config.yaml
n_layer: 9
d_model: 128
n_experts: 96
experts_per_token: 4
d_expert: 32
d_shared_expert: 0
activation: "swiglu"
moe_layers: [1, 2, 3, 4, 5, 6, 7, 8]
router_score: "sigmoid"
normalize_top_k: true
routed_scale: 2.0
balance_loss: 0.000145
balance_bias: true
init_std_router: 0.00869
lr_router: 0.000547
vocab_size: 8192
norm: "rmsnorm"
norm_eps: 1e-05
tie_embeddings: true
optimizer: "muon_variant"
lr: 0.00559
beta1: 0.95
grad_clip: 0.5
batch_tokens: 65536
seq_len: 1024
train_tokens: 276700000
steps: 4223
dataset: "wikipedia_en"
Below are experts of layer 6 (counted from 0) of a mixture-of-experts language model. Rows are named down (a neuron's output weights, with its number) and show model dimensions 0-127. Each number is 500 + 40 x the weight over its row's rms, rounded and kept within 0 to 999. Numbers have three digits each.
Before each expert's rows: "raises" lists some tokens whose logits its average output raises strongly, later layers aside. This comes from a sample of Wikipedia text that the model never trained on.

# expert 52
raises: " of", "s", " on", " from", " in", "ed"
down0:537565519474457491478449532548526456432475489519510515459504493482545516461555437540518412522588503455482520533488485578505484544515493565517490440541541521459529474432503532463523536422495442525519538439513493475499480461498467515463500451471527478556465514527517464484572489468435511541548417519420458417555497521507491546465559528436459435489513475510561476466498554480438420531541
down1:445506531511480513533592442468544540437447499490495481508523571441470509497430562516484484481575470512466512512441496508505482558601517508498517526517486571484495469449473481443445470609500540556531481539535480475505550593353523506487482504467542534513518494554462511528501544510523502500460502509531540485512465511527470536407529534488534505536500451510560453449518526467536438539466
down2:422465578465451526463595436562512484496494550472483439508486485448436494559449533446548441486525483492555545480480456466484526466517514516527473521529519481487436527490439473453483451565484460518476551493450494528558478459490482508516526542550521513467519509540502493454564578525523495541489496483488441587506466514507502521491487483575513448443533534403485561436522407439510559492542
down3:513527506542464484452486525527505503527508539440620482458441516578427487503453502565517513462493531482537485530445492527503529478542471523545490469488514507403438505481547453500506542524505541548435559417439503484512433509522493489502446542515537444462534476556585475494504470465472545565583451522520502549486492445520466578556571487500500576465472471513501491440494479537482476442442
down4:532503584515536464516494478501440528579522504512524518541451549451539487509555438543511463496469539461486540507543516529502485439525492401546488546434551464492492469550495495447521486478417551436464524473528575516474490535478470498461491465471526418463572473533503560530516565465478418467603465498487549474493582499498525427543444501513514431499495507490439520516531455488519560551521
down5:532466503465495592506456461510494494499524456543416503483459475513508485516434484462483521479555498504493506476473528394455541462478587590523508496488479453543536517491520525439513425505543483486529560471392477543501479493534484512423506483505466490497571531491500491580501470413492509504549445464501451538482530544430485490542577528514505495487538458509541515498455576555476418592488
down6:510529542454549472463563467477548473475485532478484544393509481472476483470508538457488571504489506471484458518505531455506575469502466530537497547503460468501466517511499452496471517496551478584518451402529545466526437526559521440562410589459501512501525551501494519479518580404536527546425582540554529538494486477443486550485527520493531505485476454472516509463439573477541543492474

# expert 84
raises: "ony", "ford", "urg", "bour", "onia", "aged"
down0:445490599515487524469431458475444524461583442502514510469498431439458459412456488502488444560505535445544462525510525495557471483526492460551548491501474466411546452529468488497535472469446488493546492571478524494482521508479490471440482461547558468543505450473484404481456503517427490495537487486551466483537547490524470527558501544527415491493572469464524521458555449415497518488530
down1:446498527457490487552575525543563482417538524535505514481557485486531495455495456495533505482585541561506508490584495549453515490575473500457468503432483465536558440533457471502497464485450526509508539528509489557553443510419436527571525484446514590543487480521550455559517537427488473497548516519470475473485406498487492511490471453493564533446522451441511429457472545509468543494540
down2:405497473458513556503523594445440499455473481505531499476551493498456545510492500465559474514498521517503520513474516528529539447556495552410496521532503519592588472526443538527484557582571472513545512527485504504481436433519537433520470436500433469510475482442470450470535464475490564568456534505519464460500399504499504569473545465498468473537525464500549507495508558448429505480479
down3:512521504519391495498497535538496517517399513542571528515441494486509438528490627474548497451453461525498460530492448457528512443469520456478461538438483504519528477459481493475526546481554568468472545462497539461502515487533518497481566566486518471533500516467553593526449529447505528554514471453557388528512520438512548453521516496493493546462460449487515570499547435544477543511503
down4:453525500512439482495495517463485508488490523524463566453501492509543495535567502582484500491476514484466499559573516515525529491473418468509468482439489462547473414434515421542546542466451496485493507494491462413444524476541427525484534488443497428456544430497447516527539488566501503435456519482441492421528472490561450458565502512502523426519443555505474505600454519460543448520487
down5:493522496508458524520521458510446473480564459494475496404527501459475449539525526473449475543457459521538480528445506480427549429527481516463456534469552511500515512505470514408587510512557603558512457442540506509492485545492515518479478453520543529523531484564546484513492514500497491521547521468459496501482472551522500469529558514523543368527477505546621572481443523532531460582489
down6:485586518446479500448520481491567546476468526489522409594486488526479401421390515575529502563549491504492477533474485551470549482466500470521497560455506505464557455555529516510454467493549520492476508442471481527482413454465465489534522474523470511518496471522506507481473522502517551544490555512485461503475416533461479514472458482500503459443470532513537554524477554547575384527485

# expert 16
raises: "cy", "ga", "ney", "eth", "th", "day"
down0:483516452490470515506451421526494424504525515536435486462507481411507531510527538547416515502408517458413501546589469532531487481524526561445521422448479495512483481446516444538532515480609506459514513547538503480537513533490505441452469517520495461526505511518423466527594511504482531469486447540513451503538486530571587500493455478494515505478475448462507428437495507470468446499449
down1:465462571482488555455526507438555523498512497490530543522501457479562527498505482549510477477448508496580432478535500545474463592506467493485529449540486486569497433449540493497458533523442534514515494479474481475507453586496489476547528455469437439544529531537458517553481553508542453463515543496575480530466453555521514462425462517570553570532482424465532448519435398519498505548479
down2:522422429491497509427557479522524409475458495540477532483560519520494481553431507489549544586487547505533498441471463439532491490466559469484518494449509474538523501457467486505508510495519482504535464535500502528518501605438452556547548575497505556557401481510499507520450506544528526508500539517456459487442506600480500473528518461490442491446455543493451453548546587487492476466432
down3:543479509457504501479523500502591510489432464545502515526522547574580404566492545445516512402531423528518479475550468411509519574512529506434474488498512473495516514574495537506503477532534455561492550553445461522537493472549453491527515483499455512445517428464500483500489506582504517534486502476520433500472508452499483497493535513509561439517512527464498523541418522587499604468472
down4:521490521453523438579480492511481531560485518497554488525464547543510503530492535512512554538514459516542497458513459505470530502503503503578454452510502468446488502528544591486517519478425552518440515520539473527609502556495568578536483576504519461553549538559462563500512595588470428494509498482482558500513484472496465495433478537507481462534545457561486526551590445466492450528487
down5:478495512541456490449491459474465535431539531473517514448542544408463540480502519474407551526420576423503545558548519492527518465550519529499558468450494515521512440481475522499454505518462421473498475496532543529477487540471436454471415489533470516484477412433461541467509427537522548468531506459492460570449556547515498488583445521487497480516523428477549545484524532488487476531547
down6:507520520494534490482463495444487533501556564518504479482449578387539483467462531508508488565518459483509538416468582489470537402507552466459458522466465548491477533511472434494487443514527442541501507418505476510504521499523477534565453477457442537455536509515479416481535458515513548538486582543498425528525467487483453441473452499412551505493470553514571520477458506526538522431494

# expert 17
raises: "friend", "con", "xt", "arl", "ches", "ck"
down0:510530498476509474482453513509513557494542442461521418497518500490550532496527479474516396529560546513478510490458469545468419473480488464484487454471542557485527496546486465444509518530580511480434455537449523616509496463465480532474540491511470479533502470556455493496558546525466542511532531607555363516526541544504515556520473484481492525530510524446566516485518567556448461455533
down1:465512526546531562478503495425531462442539575489527470501459517519412493569472442533488542518488510562482517445504506578505464530461513469512466500576468505529516525420478485508436536512550525455480463528510473492463479512452467604556567459477509510484544424537438503470575502469514501513583541435503513442507416531479522449464497511489463498529514443473528527424493406507530472534526
down2:467399552490425494463562486574463548544529614473460503479467472542446479542473470490543444519485479484476479420498467520478468522468489466533453539541576456505453508560512472557569467521560527477562516465541565517512468432563498455518486526551448426499509463459489470483552542488431518453549519555447477521515477509591478511521504544552496503477484479495522499460534472439481529472507
down3:494481507535508502503477568574533393479459497489524488490494442520540387529490483428471532479527518514533368473449515540504468546559551520509492483504497493523479426510467489482449524500632483553524415560455484453406539521514491468483513469514480534511444551535530478546500476530557476495434494490496457449494423450483477469537499518467468466511466496491543519526451472562506512498487
down4:488525502503509418499541531432455513472463504525489495402634463556561489571513497469443474564452472488484493528504459501426487546469462463488466489452532489537517483587518500475562526404451477489485519495508437521507553556460474455551462515477447515507523461490562490485509538556489443544546559490415449509475511458505420457493459493489563498456493566504480469493510489451523544486484
down5:520505569506468564419511513494482467512509491488469480498465482468450590578572509475559447557471506476497512555517495545499518421503528549489432525519483512463481538482518487458538471499577525459555471452389514475424518502455490499427476477506524420446575529468557474497440474485442524545535488497401476533542482524533562480449491549506463487537485532501535555513475485515520473586529
down6:505502530466483535416446502526461529509512505469596524440455506456473469439505512456486505483541438519529454534521446499486482523419459425558453556427523497511464519494471492452538470464422553544560496400518498489445473466506518551456494465475504518492578511487443517426552506543455497450496516520451492508472532532534437482467513477530476565470563425497556522514495504553552421548535

# expert 13
raises: "100", "15", "10", "1", "18", "11"
down0:486497499535535489404534525529538520511572512464503519507597534527524526510420458393525454557503473455526498513454488486521489537529477534516521537533503497451495483476569464512500499526582479506530490495490533525518557507457440468459528416540519491587470488481440480545556453444395476500468523511473473525497540559586540521543476541420484404488472515485546494520516472507517449546562
down1:529502483472447505529514563560562491532430562525447484584488526551518461520439545447491475526498538586501531492498491524544473563477504529478421437482575532469480476427441525567440491502496514420543449532502500435469471562495488500521498510518443493537453561533459472486484556541534452509522463503576431486503464493531500469510538547444482571466570509497516545500507493510513565419545
down2:493485509526456534522516484533468555535529538545461574488448508460484465517451507452565466441497512511440478544421442487465505484476484542526526428444488483546507440462499497412523524523607516488644457487511521486504532507462453479502512477490452494584420461438469525509444466542450501515500570470493493522526522482490526431472456529488552508536480545463475556529538539480498428566506
down3:515538487440502451486532465431533538449500566547546451553480499541519534406497517453426496443515501439512517553453504501559504549477496453529486482534492512507436462501529552491485455473570452486442482417503524527457586561433496466549499437598484494504530490545526522508455507457526462577557523544534475508563428480452508491533483509436454543426531486516535511511493462532526536510541
down4:506519513498465460556522571531435447479523404456527558556554469558540476488507560513486518511441541531481433531513450434578464479438503497447504435456488433568485471557483508497511544466546477530526465458565521467491505510500463518482495542515495441541502504504527543515482618464502464485501503496440509493424529560456478448478452533474550484565520544558472471511503498555428454443484
down5:468466511523390542460529497533421526510457487531514522460449546475540444579517531408575465511441521505596533518472515450603494499557554485468507518498516435479455526487516555529539486502534444456582506497456494533455437547522485535451472473548468455503500495510437539565458476515479518504576452483528473554567477460516485475509524508515475408451462541517481484495503518481486522453498
down6:490455522459468405474466515458528495446448567488468472550480514527481460442541504550445558497494564509550437456538541483399530426494524502420499437537486531562497531558510504465497507531569522594508490432473502540472440471532574515460476452485485522501541497470439493480528483513514554500445573501460504455532529484452519489513513466514460501506585460538554485522447496590517545525498

# expert 19
raises: "=", "\n\n", "\"", ".", ")", "\n"
down0:448524561554435505467477452505514492518536463498506507540490486443505463431417471493514560512486411571520453455510512549531396467441492491489496495500462452494493536485550461513611499490440521405523532502506450458578496545463480587498495522414518529484462491556549529538485485555560431508544505477417457440509519497459459508507489518472497498583481548493548486490485505505510499499533
down1:550535544467505492483516482529513508467487500535460475454495519495514560529443495637564503565490539529467476450526520557526555549478519477440463459449496486467481453522500492622524471523566534430538512470459435445493481542478551518447521481487496433496527479507499434470577472460543521510517577534430473490526466562543484525498531472430549521509549451539495497506449533435465564482524
down2:533478495451470492495508402455377470450497555533538555479574505524393564471460526545576495508523501448475509521535470482515478472532438409518550455521529451451480488528510510462449486530513499528525549552445499444477491486495483525531535501491571537480473482447536550488440531537478558560535546531505436503472436524466414510516516482517518473483470460527504483535449480531539485534414
down3:537556568551484529441518575461439521496472456557512491490526540488498465469564458517508546445468477564523470508500456469494468508517560468488473546478483400474543439503473544498499446543503494519551551457451483559471445520497549505464524497476479555459514543502548487520496513394615463550535516501539480506446473455490497437452413485495555551532479429508439545482454480526493559488467
down4:480515486546492509498488514422546569541537552519445520462454382468512520444521541498490519554506453519442494540554582537467509544475458487534550495487465559550476557514497484503458539475421543458471560497470478462526467532499403529517527508565489522441555501535512564497551518570477492490503420514508530530522519492479499453478511597480449509463518506517549539578576550486444486491546
down5:527523501439515548530477511524525516452509396460428513526512421427470504518479472461517511509460525476453573530544514528470430452481460546517514458556571429506487511526485533467497472532431516477547502553468567484464548489450407487487456455409482457559492536447490506515509486496479512428532481426484497505515534499514490442492495560472501483507519441529507602578474520591485451485488
down6:493514505482508485450489465514525437454503476472495390515582611497531471483528533503479502548488455405467498519497466505465558489518429503492496452558535439528500536528463552455499545494534501520474525442449462473437436498526527488481502507447491523495412492434513476479464599463547532566526484515505497545513563533482473480530501429470477506472491445520451473478465604526444568435509